Weights of a small mixture-of-experts language model, trained from scratch on English Wikipedia: a variant of SOAP for the experts.
Below are experts of layer 4 (counted from 0) of a mixture-of-experts language model. Rows are named router (the router's row for the expert), down (a neuron's output weights, with its number) and show model dimensions 0-95. Each number is 50 + 12 x the weight over its row's rms, rounded and kept within 0 to 99.
After each expert's rows: "comes before" lists some tokens at least twice as common just after its tokens as in all text. This comes from a sample of Wikipedia text that the model never trained on. Tokens count by the router's weight.

# expert 55
router:53 65 50 63 57 39 49 52 27 33 54 61 31 45 64 72 45 50 64 63 40 77 42 61 59 64 36 38 64 33 42 56 35 63 40 51 28 49 55 45 37 63 42 42 61 41 46 64 45 32 42 17 35 46 70 52 63 46 66 35 58 30 38 31 53 45 53 40 54 58 68 29 42 49 39 41 54 51 52 38 68 39 46 58 48 40 31 47 46 39 49 48 59 37 63 52
down16:42 43 61 28 61 51 44 30 35 51 46 23 68 54 53 60 43 66 42 55 48 51 35 67 45 22 37 75 54 75 40 60 45 53 42 28 49 41 59 58 54 40 46 53 69 36 38 53 58 47 51 45 51 56 41 61 47 44 48 80 56 50 41 36 47 58 34 54 48 53 64 29 54 45 44 40 65 67 62 38 29 74 58 40 36 51 30 47 31 42 62 56 54 50 52 46
comes before: "1", "2", "0", "3", "4", "6"

# expert 12
router:30 35 45 67 42 41 58 57 20 50 44 61 50 46 49 47 63 52 65 62 50 46 30 38 37 47 51 46 52 37 48 54 35 56 49 46 39 24 44 70 46 52 50 42 62 30 49 41 45 31 59 23 43 43 52 61 77 35 61 40 47 47 63 42 50 65 31 39 60 73 56 50 54 38 41 60 40 56 49 62 43 43 43 46 44 44 46 55 56 38 42 76 84 59 70 47
down16:42 45 40 69 64 71 39 38 49 60 47 32 50 47 49 69 80 49 78 50 65 37 57 46 69 60 52 40 70 47 46 50 52 37 50 48 65 48 55 50 56 70 48 55 45 52 47 35 81 41 69 36 50 43 43 50 36 69 40 65 52 43 24 52 54 45 50 52 38 52 55 58 63 48 33 59 44 61 59 60 31 41 44 46 79 27 51 58 64 33 46 50 61 36 58 58
comes before: "–", ")", " |", " | ", ".", "\n"

# expert 30
router:46 55 19 73 57 44 47 54 35 51 47 62 61 44 44 54 57 48 68 51 48 39 40 55 66 60 42 35 49 18 49 60 65 56 53 48 52 37 56 48 41 62 29 71 52 59 83 46 39 36 49 20 45 64 51 68 52 37 55 64 54 41 44 31 40 65 45 33 42 49 68 28 53 42 47 31 51 56 50 46 57 46 54 34 43 43 41 47 60 50 47 66 58 57 77 49
down16:60 43 45 48 43 52 32 54 32 73 51 59 72 71 48 43 58 21 43 60 31 58 39 55 44 32 48 65 42 52 48 72 32 41 43 47 44 55 47 33 57 43 53 45 36 32 43 48 46 55 64 25 59 54 33 58 29 32 40 64 76 41 32 37 58 54 46 69 53 38 65 49 52 61 52 50 60 45 49 38 46 35 69 64 49 60 41 44 53 54 37 45 28 51 52 29
comes before: "\n", "2", "1", "0", "3", "4"

# expert 6
router:64 43 37 52 39 43 43 45 37 28 52 69 57 39 37 58 51 43 65 46 41 34 45 59 62 50 33 41 57 32 41 68 45 64 50 46 40 25 61 48 31 62 47 51 59 65 51 45 62 39 66 32 36 36 66 39 52 45 53 62 59 54 36 38 42 51 36 23 29 65 50 19 64 36 57 42 53 39 49 53 53 38 47 47 38 41 59 37 30 44 50 40 38 41 76 35
down16:07 72 25 42 51 44 34 36 56 57 36 45 42 33 51 67 37 69 67 66 58 50 57 40 59 87 57 60 55 49 53 60 43 49 58 45 48 58 61 58 59 34 51 45 50 75 70 53 47 47 51 43 44 67 38 37 53 43 37 53 64 57 58 54 54 61 38 40 63 45 70 39 65 52 37 57 54 66 67 39 48 45 45 41 54 45 42 54 38 32 39 53 39 57 51 47
comes before: "| ", "\n\n", "\n", "|", "-", " The"

# expert 2
router:53 52 46 58 60 61 38 74 37 52 74 55 58 31 49 35 60 56 56 61 49 43 60 48 66 43 31 46 55 21 31 60 41 52 52 42 42 53 71 43 42 53 34 52 52 45 61 46 49 43 57 50 28 17 73 40 48 40 53 58 32 40 25 52 40 50 52 48 52 55 75 24 49 46 45 51 48 34 35 56 55 23 62 54 56 30 47 50 35 36 51 46 42 49 70 46
down0:63 68 67 47 46 29 51 65 47 66 49 55 29 50 44 55 45 53 67 62 53 50 62 54 63 55 73 65 40 64 45 62 35 60 68 62 49 83 43 67 43 53 61 58 51 43 36 57 51 38 61 56 63 42 82 73 65 35 41 36 50 56 45 47 55 56 44 52 48 46 53 32 36 29 69 57 59 34 61 34 47 36 54 40 55 40 59 37 41 62 53 49 53 46 60 25
comes before: "\n\n", " The", "| ", " He", "|", " In "

# expert 20
router:46 30 50 71 63 44 30 51 40 50 53 58 42 36 45 57 63 66 48 49 45 62 58 43 60 61 58 48 40 15 45 48 42 62 45 63 46 27 44 54 60 36 26 59 31 27 68 47 63 28 54 38 55 33 50 48 68 39 66 37 41 32 36 36 48 54 57 42 52 68 79 39 53 32 50 33 49 59 60 45 57 47 46 45 47 41 60 66 39 36 52 48 55 63 66 52
down16:46 46 37 54 65 20 51 45 44 30 51 37 29 57 49 76 25 39 62 62 55 56 37 75 61 53 66 51 62 42 27 45 43 51 34 41 42 49 41 45 56 44 52 58 38 46 43 30 50 38 34 80 38 36 48 50 41 52 51 45 73 61 54 47 33 61 62 51 45 44 56 54 60 45 57 69 39 50 55 46 37 60 65 60 77 40 54 52 45 45 50 48 75 58 34 47
comes before: "1", "2", "0", "3", "4", "6"

# expert 26
router:61 52 43 62 70 46 64 62 13 45 41 49 45 40 55 49 65 62 61 53 61 63 48 38 51 52 50 45 69 29 34 64 38 44 51 24 11 28 64 59 42 38 28 39 56 51 46 38 46 46 53 44 50 45 63 75 68 37 57 52 33 38 44 43 44 63 54 45 44 57 57 38 45 41 64 57 40 52 66 62 38 39 52 66 51 25 50 37 43 47 58 50 59 46 57 55
down0:38 59 30 52 53 54 60 35 32 53 48 51 63 70 52 51 51 42 69 44 47 47 57 46 34 89 36 62 64 51 45 51 51 46 49 56 67 47 41 31 37 64 51 55 46 61 45 38 34 44 54 34 63 32 62 46 42 43 60 52 70 48 34 46 74 56 35 45 47 26 42 33 41 38 60 54 46 51 57 47 45 43 43 81 36 48 52 53 66 33 48 67 52 49 23 32
comes before: "\n\n", " The", "\n", " He", ")", " In "

# expert 34
router:43 37 55 60 49 24 48 67 32 28 62 72 46 50 66 56 40 46 75 61 43 79 43 41 64 47 46 33 62 40 35 59 32 56 45 39 23 38 59 52 51 49 43 35 55 50 66 64 44 40 64 51 58 59 67 64 64 40 52 39 49 48 48 36 48 53 35 44 54 63 60 38 60 40 56 57 58 42 61 62 37 62 53 42 54 36 48 59 63 38 61 57 72 53 72 73
down16:43 48 49 76 56 55 32 52 55 31 45 55 58 46 52 53 44 51 57 48 45 46 44 64 64 48 47 64 59 69 30 45 31 53 29 70 34 53 57 68 32 56 63 33 42 57 50 55 48 30 70 76 46 36 42 70 71 43 48 68 60 57 35 77 50 69 44 38 39 55 58 42 34 57 34 32 65 39 38 39 52 68 54 44 34 41 61 53 49 64 47 44 42 57 65 53
comes before: " | ", " |", ".", ")", "–", "; "

# expert 23
router:56 53 44 65 43 47 69 54 37 43 74 62 39 26 64 42 53 72 62 41 72 65 63 48 70 59 44 40 36 30 27 44 49 52 54 52 37 43 49 53 31 37 40 61 58 30 59 60 36 44 48 37 55 43 53 65 46 45 48 54 44 39 32 51 46 60 45 34 44 58 52 55 41 34 45 40 66 62 34 36 48 34 55 36 56 35 52 66 46 38 42 53 58 55 87 67
down0:36 44 45 64 57 48 42 41 83 17 45 49 38 51 47 52 45 47 48 27 23 54 47 56 60 54 61 46 56 69 43 47 51 41 36 50 52 31 47 42 69 74 29 55 45 36 57 37 50 52 65 36 41 45 47 51 43 65 46 53 74 63 46 35 51 36 52 70 44 45 48 35 37 49 50 53 81 45 54 31 60 45 50 26 55 60 34 52 50 54 36 49 31 46 65 57
comes before: " | ", " |", "0", ".", "; ", "% | "

# expert 18
router:57 26 48 44 54 40 43 49 30 56 69 67 74 26 52 53 66 55 58 59 61 57 54 60 64 44 51 39 61 15 43 61 48 63 56 50 43 51 42 40 40 30 28 68 72 64 57 46 52 40 53 50 45 47 63 59 45 46 51 48 52 35 47 48 48 56 39 41 27 54 53 40 56 23 47 24 50 41 41 54 27 36 38 44 44 39 42 47 40 48 55 41 70 53 76 48
down0:52 72 42 58 36 47 60 58 48 59 53 45 48 47 47 53 34 45 26 38 25 63 61 43 22 60 33 63 52 72 61 39 78 55 47 46 58 43 62 54 49 67 45 41 38 47 42 52 39 58 60 27 52 11 53 44 48 30 37 49 30 61 44 46 40 37 51 49 50 51 33 37 60 49 61 36 48 69 49 65 57 48 57 60 64 59 54 59 50 36 69 68 51 46 40 45
comes before: "| ", "The", "|", "\n\n", "==", "-"

# expert 48
router:44 23 35 61 34 45 53 61 37 48 68 70 47 51 48 49 53 50 41 59 47 42 51 54 54 55 44 24 53 30 41 45 65 57 46 34 43 49 60 35 45 57 37 31 41 51 47 56 58 35 38 37 49 52 61 51 54 31 68 29 30 44 49 56 07 43 48 49 63 69 55 29 43 47 51 47 46 50 45 69 58 47 37 60 55 25 50 57 50 27 50 38 73 39 57 53
down16:43 21 58 40 63 53 41 47 34 55 47 59 76 44 52 55 65 57 28 45 67 56 55 60 37 36 63 42 31 26 66 40 71 39 54 52 45 42 44 51 42 61 29 55 54 45 44 30 49 67 64 43 67 82 38 42 55 59 54 61 49 37 67 56 56 41 40 49 59 63 55 70 45 57 54 21 31 56 51 40 51 52 65 38 52 46 46 49 48 43 50 44 55 61 47 22
comes before: ".", " of", " and", ",", " of the", " in"

# expert 52
router:37 39 40 62 46 32 50 59 43 41 52 74 48 33 55 33 52 40 72 57 62 69 49 29 68 53 42 32 65 41 32 60 35 46 38 50 31 28 53 68 34 33 48 52 45 52 56 47 55 33 77 34 61 47 41 62 65 50 59 54 33 48 66 27 49 66 40 25 43 60 61 52 55 39 45 48 53 51 39 51 55 40 52 42 48 33 48 50 47 43 58 45 80 50 64 53
down16:50 51 52 48 49 59 45 23 60 51 55 39 35 49 70 37 60 48 50 60 31 60 27 42 54 42 52 44 44 50 34 40 24 68 40 35 51 48 58 69 35 53 47 35 61 44 53 59 43 62 65 64 59 52 53 48 55 55 59 60 50 61 62 26 59 27 37 60 41 54 43 65 31 69 41 53 56 60 45 53 16 54 36 59 69 60 65 64 65 37 37 43 54 49 33 33
comes before: " | ", ".", ",", " |", "–", " ("